config.yaml
n_layer: 12
d_model: 96
n_experts: 16
experts_per_token: 2
d_expert: 64
d_shared_expert: 64
activation: "squared_relu"
moe_layers: [0, 1, 2, 3, 4, 5, 6, 7, 8, 9, 10, 11]
router_score: "softmax"
normalize_top_k: false
routed_scale: 3.36
balance_loss: 0.00028
balance_bias: true
init_std_router: 0.00607
lr_router: 0.00139
vocab_size: 8192
norm: "rmsnorm"
norm_eps: 1e-06
tie_embeddings: false
optimizer: "adamw"
lr: 0.00342
beta1: 0.9
beta2: 0.95
grad_clip: 2.0
batch_tokens: [16384, 32768, 65536]
seq_len: 1024
train_tokens: 253900000
steps: 7982
dataset: "wikipedia_en"
Below are experts of layer 9 (counted from 0) of a mixture-of-experts language model. Rows are named router (the router's row for the expert), up (a neuron's input weights, with its number) and show model dimensions 0-95. Each number is 128 + 24 x the weight over its row's rms, rounded and kept within 0 to 255. Numbers have three digits each.
After each expert's rows: "mostly gets" lists some tokens that are sent to it at least half of the time; "gets" lists some tokens that make up at least twice as much of what it gets as of all text. This comes from a sample of Wikipedia text that the model never trained on. Tokens count by the router's weight.

# expert 3
router:119091157101140123176178136112140088120136113075137137145140134157167139101100109148155116112160102158129136103148127145112119133142165156090115134136130131093155139087143092131104104156107146125116099172171128143169140141157079074131117099121147148143144120124122119085121160143127147135
up20:129115123081130128135090093107108100140079122116111131149108161124101110141128135137079137170111129080110101100157110122132154112108128161129204111130193144151111113135122128089112127118138140123110103161113149104146136098148115125128107149123116126126109124127096100145197100116132167133
up21:150174107114146121147166094095107161151099168103094140177139148159166105134133125125162125124107105166121168117098135124124088118147100116146109135107096118144109140157101109134154169167119115132112171144136130126083102121166122152091147122106136098135133096175117115119122133158117167127
up22:147131136100124160107124077112100102151103081083107165110139158098155157110140121111157138148132132108110163151122180131159105091140160148125119158126170134105150172137103116123121105113129125118146144107125101140102078132133101111136146129097125143118052166118113116097126136104124154137
up23:140105136097159158160098124124136102094159155141113116138128108163139148131144123134160080138144154114112142133126141099148170141097145129112200119110153121145076115115136130106105105151108133097125134169069107116120115154148107125084151140119136129114099143105140122154149048126133139130
up24:153119095159132147128111133180119092147143107107114099109091112098130133140127157127173154107160139116172168125117089143112114154144094138172106171193095126131142119117148103125146132128120148121107146150158118132095167137147138147134079124141125119112109108119102142084129144140176085117
up25:126150108134132102151115116126085121134069108102135118117167114086112073122134144142152142136128154092124118147141114071116144114153098162143107144144076081084115099124143102113130125148138078167161155145123124090124116137109095139144122107132074116119133132112156150129137180129126146122
up26:155118122129173105144103135128119147121138183116140167127157116096122149130112076076121109116152122138134153108141129130126121109146146129118149135115117186120121142130128124117121148155142156112172104093105122108131112121151110129139087123185131128170169181119083115084157111157158139079
up27:141129134095150144128136126128129125150163141143129162126154112106150114154107116122096120110072126125089148086155135146129115100163135157174127129178085190160141136138115163112140117112114153138127153125112137099111160124101155145146196113123113157093140167143067126127140122104124132156
up28:133155139101151128153135124106076098117102098137114112139133140128164136102144092073138097119108127101099125176098163147118160126113154145116150167106140106112147140120132089112108101142139127126166115149099154089115105148135127142142161114133131122140168176132148103148134082150182175113
up29:152146135145151143162132137138149110134122157126099126129156142167138157139092124142113116145128121128144119148145107101157133148081142137102081168139187179134136080104118115097117150095144113113131115139143140131137091079122162154140118055119151143169106131120128154146118151148136128072
up30:134161127121140140112139124150124119124111095113155141095150129072114125107189114124109153149130093073111091157131146121140124091105118112109141096149146113180122135110118121137117119119116096099127145160128101139101078146144126077127080098119137169114135157110138131091158072107153123107
up31:161083135116111099121122145122129135125143119187164155118145160149164138143135163101144079159153142105125137120103128093164152158097128165141106123086126156163134148134115135128100144130127149100115128175158136161121161106118116146104095181146147104111123101129075155098161123120147139129
up32:123118098122124114142108137107138134106149126122110175134170150157131104116099167162142143176144114145133167117127095120057063109108106119141111151148118116124112112129114139127102142143135119138088158116138100134086132093116147116167122149097109087138127136109083139093178110112085129121
up33:151125113103118151129108101100112104154108148135138104087124133149149141183125124109124128156118140145116161117128152114085093173135132120126134127126117181108155096141104143129075167110136094097160152159151100140112158107104118121139144077095139120127084147145170107094112162082135107133
up34:127128148142106152125091139171117095125135145112109088129108160138151092133141102088116101120106116148169150129116173135170118120100153173124154154133125088110123101127136126140107149129168120138123207154111121149089149140130106126147154154107125091153116149121101112118194149124134125096
mostly gets: "==", ".\n\n", " who", " has", " which", " where"
gets: ".", " and", ".\n\n", ",", "==", " which"

# expert 13
router:129147091187092095113127123102148134117121092148109115111118152103095154155113154110090168160143100118120140132134140170125101119136117149132157106127128114117093141117119134122144110127122045097108155109162118111104131123126143114149114067145105162166094122150126088093116163142124121118
up16:153142117085138126135133100111168140104114147119133172129123120119115111143093168155132110139144127146124094170160127095111072154141161156143180126145111103126084083162113151124140115085161136136148139126156093119127091123108093122106117110103137105126149160152145120114119125136148163065
up17:141147093104107128124128044124133170120139129136118134124090132103188161133144108152109128109095156154156127168156128132103104124132135112162112136145137128112135155143127119124126120134121117118140155118130127147095158182132066077192115144145113110146104121116151130134154122141122182112
up18:148096165108159123140093066112132138088133157167099146129148109111104094122115104141113123145086093130146124141164130092093173150101143093153136145115114133145124102110162113158143098136133106090119139146130145097124123120097136120146092089135136092108099109146177140100090126144090123122
up19:139163130105107117119146143186113106165101121150138167113150136117129103141152140141152138174122147154089117128153144114115145133142091132156138127174096189091135133134117121114169132139155067132134125128141147108153124152143116144132088075145132147113160081090093114123107106122096104122
up20:139154099131109135128100167149070146126155101158159126115130142155123143126137117188138136147141152078110096126127134149106136111118172157124173152166146096117128153105153139203083110134165130134117120128159099102109156145120122119144111129126126135112154134138068138124099145133144157116
up21:132105121143099117131162108141130141143133164129114131102142126210088126107100118113126103154109155134160124113135096117110104106102123146155088145163139098140120146071078111103140100153093115104167157130143087126108107143126134119110075117140113127093107165154123104119161091120126110118
up22:151154128138137163190166089150096135174126123138122111133159100132121184144127160115148126154133089127131128146132097122135135149140129078164159095117139153122118173087146123146074120115129108066126146120141115120122135122101140135113137144126117145101115119122133116115110143191073129143
up23:145134099110143143119141133105127116121113131137140112091137130114104143133157147178088112100121146157106137105103107119104129086165154163116148183136124111112155163106092166113147099113142107114140131164131150122130106108132115105142146139048164147131177134177085127123137097155115106151
up24:178165068164129169123078117113132119130146128148116138156168105133130139147099149178148124162125160127137097168111158121147115135107115164167126128112105142170134143135132101103135118154124116156146124093115119137123144120140130142116059091136158150152111118105145160091117135161120155147
up25:124107126150144115114126129140170070066112135129157173139131125077090149156148132153131121130116136101160151128118128118165124145118153145130135126154091161121157127119109151158141179145145117145161128156124129058127069124127135118098138114090115178132147118154096142111129147155121118125
up26:146138089147164132131138109100129109128141144079113138137135119111137103168104113150114131150133115180132073149138140125076072081164167133121167139111119087104132128131095148144097141114131128179103146152132137105125066127125124118122093116103152149127117164152157110131122154134153104140
up27:154159074118090128129145118110147163097084132136108126143157105121114107148114100163144123128084097103155151108170139119109137113128139147142124114114111118102167125074158090114150119168167117113143145125172120094140100126157141114139127142087103133141104163159120146108130132089072127101
up28:145141062092137134143128119110127149107146151139117121127100161137155099143160122129108116134121181124138100091120143076139104098144161108146105141115144125158153110126146117180114149154179099072124103148163093109138114144096089160118116133092120144171136127153130129083121137112113141144
up29:149126125123128088131123140129140150123103122137124087125159107108156108177145158151126116122107123162135106109164147154133117136125120180148140133146074110110125169092074152141116139096199182068103171122124114141107105144082142114109111098114118117146146137139127122146134147151132130117
up30:139142102115104085130162141162144152140147087148128153119110115106146120132122100104137104156112116126143097132136140107110117116080141115127134090127119143114122142090142139134125124119130104100160166119128125148143130117130112120075116173096106071147063093111147115047122127124161175124
mostly gets: " an", " w", " con", " sp", " cl", " inter"
gets: " a", " an", " s", " m", " p", " b"

# expert 11
router:123101104143143082104092115109127146136117112088120106177104131098132100154106171134126143090132114116176116141108103153087109103121171143161117159149097124113121150127104126119134115136113096152133149132170145078127139165117105100147137107128118153183129127154102093130169168099150109124
up8:145144138123119144138139112153146111140147136113133154168115128100176132126127106126102125143098115129112112173147120116107090109101132126147143093148133112139183211084128139139149113160147105133156167146126124144129075121099132135102142101182132160134141135151135163125111131117155079179
up9:128120133079132131105093119141135143134103093110129134148144126141193120141133099113176156106125166164148103102127105098151107102128149129119101146146099124116123128120127171138125120093123098081158126168143065125175134140104087140151081113151110148138095134126125115144095127107129178116
up10:154096099067157127143103121151099127141142098117101126162128150136163114121145136151173127122122124109139183142131130158104116087135136166151105221119112143127076146129120106113126140149131157170146115156119139090134115130114135127153139126122121153152146131122108125158156172126133085137
up11:110131123145099133129108174081107143160136063122125101154156120102150175119106148149111135122119114134148144108125165096137112128174127135125113130089113145081151140150124179134081146139134112107131123171127125140132121126145133160094131136092114131113093117174103106153140087137078152161
up12:151077139163103116115138094091129110098129101145111102145136152091138151095110112149141109127164119121109138109093160136125092154129162106104114158138140136134165163133131156103119189195133079134119125108162118149126126116110134090146113114123123130148143110158118126107118068102107090131
up13:131130119150117144149099079108139105138143190112129122128136116110154113100122118124099140136189128145168171176160123113126103154112119077147161125134117119143124135137123076072139106126150159121133136139159121148098117142125096094151153128132105097133120123123120103081103097191129122126
up14:130096086156120135137131126147117079153139137090104142135101099088133177130107138133129109130156119098147154126115101154097139163142161132134137152187096124141122159132114082125121120125126123110080141143126151092115119154140166170092110087104091142132146092145145124085092138163130107107
up15:112099112121131172157107116098147135138115120133135111134122120140064125166092162114146105118127113135109114150124152135177140126149159151095108158135114091145115149129123141162097098109159134154099094122114107127167136152150123096173120156124100148146160113114093122065125128132075140083
up16:119082073158111114113135138120101106158154149101194153136141107138151132110129107133124137129151143125168147140147091164118100133140118102124145115133120146111111111126097149136162156133158118102162159136121114098093145165146180131121102180098100120143134116111077089089112115096138141143
up17:128112142086123114117126133154125105128169130104120161143188124120133091134142157127106116131165128080128077124169149127138143137169139178132131153082162128135125123108146139160120163152106134141131126138150082131157114090135126107165177140106145166151095158085123093145125118114092135123
up18:113113109143114135135092120111079122131145188148129129124136105164110117104122078132100146121131161135093098171073134129120126159129144153120176118135189132170143142131149102119087132132133097123150150107113142128123094167095156074128121144148093129087096129121132128127163119149118152136
up19:132135073100144136166093137115119152107114131109113143121073155154117096105164117120136126147102162116065096106130129119133108154097114139157141083106138130142128129132123144125133165132145128125147184176109122080119161092136105108116140087145145118085148116163154112112084139132116148145
up20:157149128133132116128149120151113154135143155101109131162095143103135155100118107124111111119167130117145086192149093125141100145138149158119098176119098130147142104126097136119144114114157086161139199102092113104143084113100123160106111119100128089138151122140113148129121167104138156094
up21:128126117120106115132104173101104149090139184142103107118157133126159128115154126149114103136132127124103121105110125076082123120116115120141148157107151130153118180169135136135083128169085120120165074133117144097169086147119150129119125122120100092118143113093100148110166130076124135120
up22:150165098186144119112104125146124152151140133154115132124142150116153158131119191156124123113148121115152152105138104089139155127118129158107112137148141167130131151134130066130142175169156135147120146127112140103110137077141106098085121095069135163119155184128131124122123145109140112122
mostly gets: " would", " could", " not", " can", " did", " moved"
gets: " to", " of", " in", " with", "ing", " not"

# expert 9
router:119150148125145127097145124130113162178150149127130128114162130131165111080181138131172115124113135097101142137147118079154113158126102137135126081134137128105122148142119166128104139132151175117187120144113150127176112103133095150129091148085158098100106128104136157079152145139130148135
up16:141117119190152124135124124154106114108139119096099144159158091148115135114149174160112115116137140122123100126124117122136094147098123158119130155129128145107144116130109133133134142173133150110147096176174098124078121184098102141096084157151113146142186133153116127136138121136079157092
up17:130140110130110113119099130136124149149130095168143149117156124140098172107175134143122112148143114158135134165147119114122160063111133106107151128135122197109099133122122150118135185151149111101102120133133117119141101112146122082160155118197158130119101112084124141104126080109128145140
up18:103146110067113134144142151178133132113118146118175169091097080130144114129136082147151125145095123126163124103111092128095129114113152125088163137134123154111182121133137184103104138146130131160173143196102138130116135140142097124107144115133140139098131142107140121142125101129119148147
up19:136115100086099141128102142133102158160136125173170158103092126141127116116137155127175090162142097146127092106129122132148135156126082091157122127135090165121119150096120177138140151165189143120196132155107121124138140133144108144130111114111117149145167140156126128124139134115097154129
up20:121105122093143136128152121131151150140129180069150114139150115108155133129136110123098142139120129110119141093118125126155121141128173117144163102116112157113150164118149146138099169121141077152104150132135064143149127142148135146098079134095089130082168122082150113152148149113110091162
up21:135148135153124086120123141110108107127114117137133112147128113127103145118101155092128142125120108149144150116138087156156137120160187157126112114162131131169130129145148114134097135158173120168110127131126101101141139140139128143089157082149126194113134090087106106050096130142148165126
up22:176169087150124123122134168112105126123151137152167186105101114160137112139165102115114120155163124109131125172149109135150131102146117111121115143109088102149151119129132131085109145095185124152144114176133123106175112128123131096101105119116155152115144097124110132109130128147145191142
up23:142112096140188111146129069098137128138133105134119111151168088134128117115125161156109131105150159147113094082149111116141082150171116156166126163162147109116137166153084089124101099156118113132134153143169108108133115171107146120122123136142142091113114093133129128105147132131146114163
up24:188125136132120146117125128120133134177108135110148099105151133144176149139156136104119144147124108105127119098067112101136106123113105166172183131112086147126117120131133144125126120150166111110079147125108127140121161143151136085119098158156080154122150157153147128116177095101144114152
up25:150066143092143116137094097162113157100139135144185135133135125106128117130115121113154142130148143111167081158116091076165119102099110102083160100133120182156162138122149129175081144109121148114114129137120126128135142129122105097100123151129143113115166149121108104149112141142146118158
up26:140161090152129135121104124147090144174124095139097139121144104144091141169140111134164116151136110145101108157154097162120125141174081128135132119165103173129101140113116150090166132154153119111170129115154106106160158109087137117150147138126108125165153125120071143147131126132143152169
up27:126138102114120108147096149151087128090129152154113163147164118136086135144135111088113073136115103139087121137097103091090095091122124099085126136152143173151120124132151127126087112132154124119117074123108162092153136137127151121140117143133110089122110098108121141140140091161083102150
up28:147167103153126097133128173114157084137137095067113134095109153156122108113139146087099118138104097110125135161139131177141127100145137132172155101124105100138127106158129175107092100127150136151122120170152130120124128127110137150139150119094116123144150104110114120152163100126070172125
up29:172076114135134138124116074123135150165138155166139125132124159147102184095117155142110134197155124116143145144068154146136142137096111125126146106135077133149093100093089122116134159126131121122144103117152158128116154140148144124130105112164146098137155133159106109130168138111125149133
up30:141083084086182150146067119144166149144144159108197108097144128133144121132105158149137131143125136127157127133107114077109146124095105100115145111146147123132169149122114071132136118120123126169115166145112097119149112096164147143148139100142132117127097173142140117146124126146140132129
mostly gets: " \"", " S", " Q", " X", " —", " '"
gets: " (", " \"", " S", " M", " L", "\n"

# expert 6
router:143131116146143163134062138094072104114175141151147146126113117105136127112133161124122146112140143086142160141117105112153167144110114095153163114161144119164183094148180101123123126126135122144092115124106158109106125119138155130129159111123161119098137154095118123147090081148119147153
up5:129097065128134103163098129120103149144144129088111098123146117166144092130128142148161146148147135138138109132147132093095120118145177103145126144144097150153121143113140135130082104143068120138150099125157127184136109159137138142137148130138109098133118132191160138162149120153077106108
up6:180119127111146087142119125103129165091119136131087157152147126146128157133128169151138079145145100140069120140137149083089127139139110143121133171126149158098140124098134160132118100163082110117133103117121118136134156113124111086107152112133116111125154116188063113106115116145127147128
up7:151118113083136150119149112108102123147147129169121146128156143111166134090140167142151129148156099104103177149121146100152125136102123168135160157130156122143143133114120177115130131107155125092132088125101107129171141103099152156153123071144137116123109156121082146108139168112077158107
up8:117117146108108117142100127113098155118101116114137184102130125113121111139130159151113099154132117116135115101153100113125108129140083126150109131093145167144154129152110116122153149140144150136136085155156066091172085127129122114175079079078146150130127159126098145157106166131123112105
up9:163147128139165131109111136120120080184102099135108140138125135104095169118118090149135162109133100165148180115099146122111141087121118166140158137140121116108092103130113139133124122120128105125118120161111119115177100159142165104165121090152114152169115129132089129120128149200134124139
up10:152145085153115127108119105138124107132111121129114156105152082176081153133154132142114146160124112131121143160101113144122132143057128095130102145122130164080152126131119113171158159125105129102121120131163101176135133128167121142134127091123118160118156154113108093166100153111129114074
up11:135119110130128160148133096126094101171134161115092125122104141128126170137061182128078114133126115107118155131125129114134137169075078121136166110119154131133153145122128106120078175108148105110169159114120110143101098109094132105116108126115103137114116147105101102104145117153123145158
up12:155125092109125163122108125159097150142085145129154127161115160132157159091163107081151084136114144140114116124147106146137107152140143089133146105108130151123104151121110123132139112156119111142116109138144108106137115124145114109103139095092077105189068126110118123080135123080128131176
up13:147173114149148170156123124123150090116116084130120131158116123114178138144166161105140107148064116194172116144170127134144131141104082120159115127126130132150114146102154174132126121160131104130111151108137125101109125133133103117107142093116110095141107116113117067143125117114123165146
up14:170104157131141140151109103190092098156153145109149132141128128114117147144100159164102168117137094095100127116092100087124135136085126132134137166155111127140159101125131094132121126136122133125100136138102094144142138137146132128092123164115144130082131147114060133137114106104062109132
up15:174110132152106160111099092113095150099089096155169114125116104112153160122116120139102141124144129129148128129183146109129101113121156173114121074121129157165168116117114135111146132141158113146149139116121112179092126100128127138165137150087122137130102074133073125108154138127107124159
up16:171141082091165174164114096142110150092112091105125121148096133177163134139128126138095124121113132153140150109163099094148124147132148085134109120112173141137125132139116118103085131116126143078114178148148122124107120118112160106100126169123112130122124122161117087141093166129115148097
up17:150110128164141157192110123135133154103126155157163130163123136135123129114140125150156067145167136155155163102158165122119108141140148104143083108102093111171077171161134120107142150139124102122099140127129093138180117095126123134134093126105119136114116144118124109098094137162136154135
up18:137126147096134106127125078136118096139090112133143197132131152095096165157076120150152113105163141130135113159155113128154124132127144130148137136155175114129161171120164133151140094161131151114104130170122112115115118139133144145150145111145094180132110090165131138131121094121133131069
up19:140143140138117136139111114109114083142148133126170150137137161135148106075142132128154126138157135096078178141107146121114151088123099147112149142158108099130090119086110118125101152135155143064147142132122150096128105132116116088108121118140154140132129105111117092075183101110150165156
mostly gets: " •", "°N", ".\"", " mi", " km", " sq"
gets: ".", ":", "-", " |", "0", "2"

# expert 1
router:120181155099142102180155112165131148151105105132168150166099131142127133151136142165129137121142089133117132132162160114110134092130108099125104164132189140162121129166114148142110129155118136144142076105123084108119169119149149080157160157145154156146143110141131139128141118099111133146
up8:122146150137084115119079143139118135111144128082136133120127153167115098126172133117141146098107151154124107104109154116192089107122150088160087096102119123096189163142107119130157127093117128167106153123121157150134114170120136153113144098099140148103102121137136128131080113146123140134
up9:134126101103139112171104079100135147100083135134188105127154133127126120137147102089156140137128123160110124172152162158145144158074159127103123162124137116136136134143113147098142162114167070096113136127122126100099119116171132132139120150128095105120144161134097125120107082157116118097
up10:126149076141095143123132169143127157131081133125152102123106063110122166114074118130140096138118163128154119094121126121106109125151089132119142151137088154183143136137117157122105158111157158124102117159124127129134126107079111148074136114145123107103144166096111124148107085115113136140
up11:133128125099157100184101134114139119107122118153111092177103128120131129133136143100132152177096134175133117169146117155125148075160118135105133105116133132135138191102136126182063118125136120154112111121112143116113119106170133082154108093173106130122136148133135124108158128110137147139
up12:115158079076104129125104136130131132095153128096142121160161105124128115148124138150123141132122091130086117166143138132073162104123121092128181147127158172114146102159116140143122114140101089131159112098164115131173127128110106084165105082111124125140151129100108117106155124175127146120
up13:125149138209132119132147122161157145123102127136097127162104141102106148111098140079124138130122133139131158139137120144145128111123088160119195124113107157089137162142138164153103131115115180139169151109123125094125135126159148154167092100141111131100116113157159150108128127110171145152
up14:125144092173129112141115110124103130116097132134129085052148096148131099102110160148127128189158094170139111102089141081129134120155151123131112154133122136151103104095145150106116093097137125135165138131153139117162131152117139138180109118140133102092144108112111149140125130161101092142
up15:185150107136153124144132121139124081114100089151169109143153111135132140117113107146120155117151119124112140118128124129135170113164097097104141164145100115141125158149121144086100113114112105125129121148115069191115123139107096065134116146123147135126115097130123150138162153125190117171
up16:150156135127143142152138087103145170134129126101165162138170129131114090154152147110163107143083116145120104114133133128132099116132160118140168134103158101127149130124101109155153113140138118134127106151155090084080150151127151137117140130155149154205119127145098141074166140133087128139
up17:136077147109125139131121115101128110133107143168154091119134163152137159146152124130138159103155112126091149190120139164089142166120167111079134141085140097136094154157095142169149165137148124102183134164117139122110106146107130119113154135163128130135126119133132136106121134155120167167
up18:117105122146096096122157122094119136114147126115183140108136111170157177092108119118088111146084130168106120132091091110097132187145094130126142118085118133127118149124106122141126110126160127098121142108098113142117130095077123132145079141156136131152097142121106136156110124164075108129
up19:133150073139109134140112112092135094116111106124113097168118131130143124165134155126117140136117092129107144128129127122159160128147143134142086147188164145067114154105161143138124118138177051120141118110122077101143128108123106090150131120095117144107145165128121108143101129137097132162
up20:135070155117163137136144100071174129133117114117131079150162138134076154166096157125142094145097108178104101146126128131113117114159146130104112142136141123115120158079112123133150178108097086102139122101114089118117100149139117129105131115130115139101138136117118135112162132107079127142
up21:178149095100126116141099141101112160162127130126171154129189122140117109138161119153149104131100151141114137165166150129174103121100134135112174122166138091160148129117129114125121129116124102120144097110138110137144133189113140083141119109100148112118154173140075111133135140146109101165
up22:111151120127142115123127112160142154112146114081149151104134110159093098093124065099103136138124110182126165126099133109122081079130147142129148099145112153110117130088106153136116136149158099129149151135137155120127124132141162116121134160056156160124125088103125156112113130172109127155
mostly gets: " October", " September", " February", " during", " April", " January"
gets: " |", " in", " the", " on", " In", " from"

# expert 12
router:141116163129153121164142111140096109101156133154169129134133141151164113099105134100092152170123086155132084127082126124131143138120116120130113160117097117155089111139130156123093174139144083166133150086128168124104130127154121129166092140129135095126121111083146127155186123138133094117
up19:147155103106165124131141135138115122148122114123160100124116115072134116115149138129166069185102137156127171103106159078096128122152145142114128152131153150140156119115083173115114091154142122128137144103114138159139105132097137114183099125154099106163137139150113143132124100150089159117
up20:140108127136116103163162099094125157083135139126115136171132083132119151180096119113132163121146121119119161116122084123134118149148091169137141152121149169121119142127094113143134119113118136152146198109136103127087132112096074107102134103134095106158138091133124101112162151117157107154
up21:120121100112137100121135095125112170181126112116131154116145106139134113132155109128124133168126108149124123168169137160120096107107159130142129133147151120127193147124108176159118112180149113080078184123174131130098146106169132113148096116107096135115116140107107141143142118166126118147
up22:136146151105154149164107098123178124133123119115134146108111087132114133132127100167114104151130106091135159153109124121109087121143085118091145135131147101156109176142145173166075162146162098097123142130137125122145122130120106133089123117098124156095091160118102084122154105160136094154
up23:138128095140122130124119116135123154174131143127105137142109140148139126136155103111103117156094085175136135149142144136092099132134129107148121169159169112077132172123121178172085142174135092143171121154142134112149151145164137146182141134094136138128103144118114143115110111172088143150
up24:142157101150103090120163130145102157175122104119128165161120090162123127127166118125124120140135122147103097123187146130133114126137117108166154155101121140112189127083128114171163155163152107155156142098154130098140143125159120153123085097111105127137116133096133134130097108149134172148
up25:150116141111143103137133141166129104124133143168172098133163129094135150143114184141107128145169148099131187121093144123150137114099104134150133132085131113132107123113121103123153156158123148108168141160134136155072123171111107102094080160105097123130119160127111106102158153143105125100
up26:135130120142162141161138075109125140110114113083130147177088114114098103127157159100132126133120104148185125170133110136120126095146100161128115165139160151135147158126106123187097184155097123139106136150166133132115096094116104113136145092150094125111153130113123102117129116118086132116
up27:144126124113132123160093147150128098133122111089161110104112117116158137125085179119126085170155127126148154103101112101113100120083143140165147146101153176131116127115107129113128132123085135120112137126111128151110130147153077104070124122160090087135121142150104090070150121135152123146
up28:143113138136109110164114139146122117113116134147152104126116148151105129172155095111138153118100070140138167127151122134108120155097098121121102157074102113120113127143137131143102133166134114113179130133170073145099055126160146141132164088162121096112134117117103096103139116151127144146
up29:114145120149139120120143110129133133121131092125107156102135113107168150141144139145138104165113106143097081151110152122110115170088138137112163115151127162126180104092087176114176119125146117069180126152176136161131163133142112133151123106106125149118125137099127160120101144171099125142
up30:143126094140111123107126114087102141158140100100125145119124090129086118142144154097186134085092156111137125108138159075106136109139155141169146127081172138126073144159175150110126136130137122153139139147137155108156162132129068118095137141109143133140113111126144089127148104124100137122
up31:117068158152138121146099115103083103107163123154173103142099159083148103146109177091165108155096117136109137132123121123137154104145139130139168173145126095118142149112142119135129119121088118090138107125128146105113131164132143138136162076086110146130143162098140114119142115165148131152
up32:144142122107145108113120134127135129124095103094123126159094158126145129106160104116134134113132116125097154129114146090093155098112106100163149084110136164161137117100081103164121146157155121058121163118160109127118115139110110131159082142137065149168164136133152136100132115141136168136
up33:127151152106093123148100126117137131126098100167166098107131132127120156121111137122124076117125136105122126168104163136165158122096165128120126144109126148142142134170110169160118116129127128083125074130091113130108160091165125107092145139153137160177127143139142148082158121188112132104
mostly gets: " −", " than", " £", " won", " $", "%"
gets: " ", " |", "0", "|", "–", "1"

# expert 5
router:111093126155125125160181079124130151137115123153101129079165132122097144138108083122145126124091068136125150106136089151105104096122146094107155097068129135112127125092125117135142125102107139127153156120154117085111105175137134100110092086144109151143133146139148149155137127138157112127
up20:127154128143167165113119117109109121083093110110120143150094134126123144126152130111128125134179111094131150153131184109079167108111098127158161113146145128157125134141120096184148137120138128144092167129094114106140120108130097084141132121119110178155159093096101139080142159109135124131
up21:155171094100139173165149145125091108122103120105131158115096108126125115118136129150115129164116145121146082161151141147122125108128121125176153123156159163106117185107127109104150170096136121085139149146142091147143143108134108109105100102134097157139132116143138108126192100132126164159
up22:139107075134159128155145130104123161154122154159154152169165116177159119122112070149100154139121124137086123106135122170132107152147147148121127139128089120136152129108092149093143139156171118148136102082128107156113117125103177140154111137136163116087131136138104108142142076117114122112
up23:127086088071118182120129103118115117111112101130144164146085114157132128140158175108131118148165132107103095129139111136109124081120103126133101123107127136119151145130107116105115165105151108096146130155140134125125109135169144090126142112073131127078090105125145136131063162125098130126
up24:145170120106154127148133106128112152157177100132152134161164109121119104127081145125069102155118134181098112117078115109132098154125110183116128129129130117137164103111120098115092187157167116118142148103119148133139142106118106149140126117119104133110135159101085095117135139105117142154
up25:134098103140129089116098066146127150090137128129119099118157105090168152103138114127098135135125131129143153120184137069118102120113092104100132129116128128124151137088136121103151102097165083138149132115150135098126121105112086177125103119092136149120133149172160167106152139149134103122
up26:125105130132124150129113094108142119150075152143119113157141148080144121141149139113166148143136099128160111128133089115122116091098128157122132125142116166146097130090154090187131118142146079167116133144135124121172128108138081131163164090077141136107139145065133113127095143115132138137
up27:116105095139093130143150070078105136130086109120127130162160143124143134153109140123119146152096118107095097110141144134075120157140143087191147095120106130138144143144179154131086144121190114122124136129112103087144121084135143133113106104122146123141109096162154126113123116117106109114
up28:144089135082151141157143077103143142116091123122159113166122120130106176166125154142118131134111092139095108167119161124113155109096116120119121135146089126119107154124107108149164123141191126095097146122132107122153109135153150096133104138099154148103097121160123142117120174148154094086
up29:128090108109128153105129099103135065143120101088132130155078120088124110135168135131148146120126111046107136144119137123132173090096106142158093166142125179133109155124111129175121150140138158119119164123160153136169141132115137109108125092123117161107103129118122123108128154132134128111
up30:151141086120085153138141129110148180102087140137173105141133103107154107112176119084145135096119142123126165117104118101109129116165116122130114094166126124125134119167112089164128154147102130120126117104083116186126116195107114126110107126171110143151125149158120123133156148141115121148
up31:125130171104163122139145106133158138147133148172111122165164125121121152124078122149134133118182091112143190151133123139137117133154120117145152125139148118114147123116087133128153102132149127126145099122082129112097119170122171128143118133149136152159174111165069152069116125110091117148
up32:156120121148167149180135078074124149135097128134128133121156121092161129171112109141143131107095086122103122126092158151122121180116126122155160146086058133096138158149142139120142117124177137136171128128136107111130130111156164106118080112128156144128125133141111153139130123145144146149
up33:127108150092095126134124135132100103131114157083126138083129145164144111115114161100114104093131154125162167131110186084130092100107130101171105109124137115165178104131094152145108139136174103118145123154094113150113134138144145094139099135076137168139138112139096117114132163112126127136
up34:149135136130109139123139094176120120119165170140159131134122105156129165112156112149183097158140163164153100152138122130129121086145116147138101103116163159167135170120074126135090148114123133116147098120117091150115135153132077123103082157137127131074136145138153132141094142155127126128
mostly gets: " became", " former", "American", " one", " new", " politician"
gets: " the", " a", " was", " as", "'s", " first"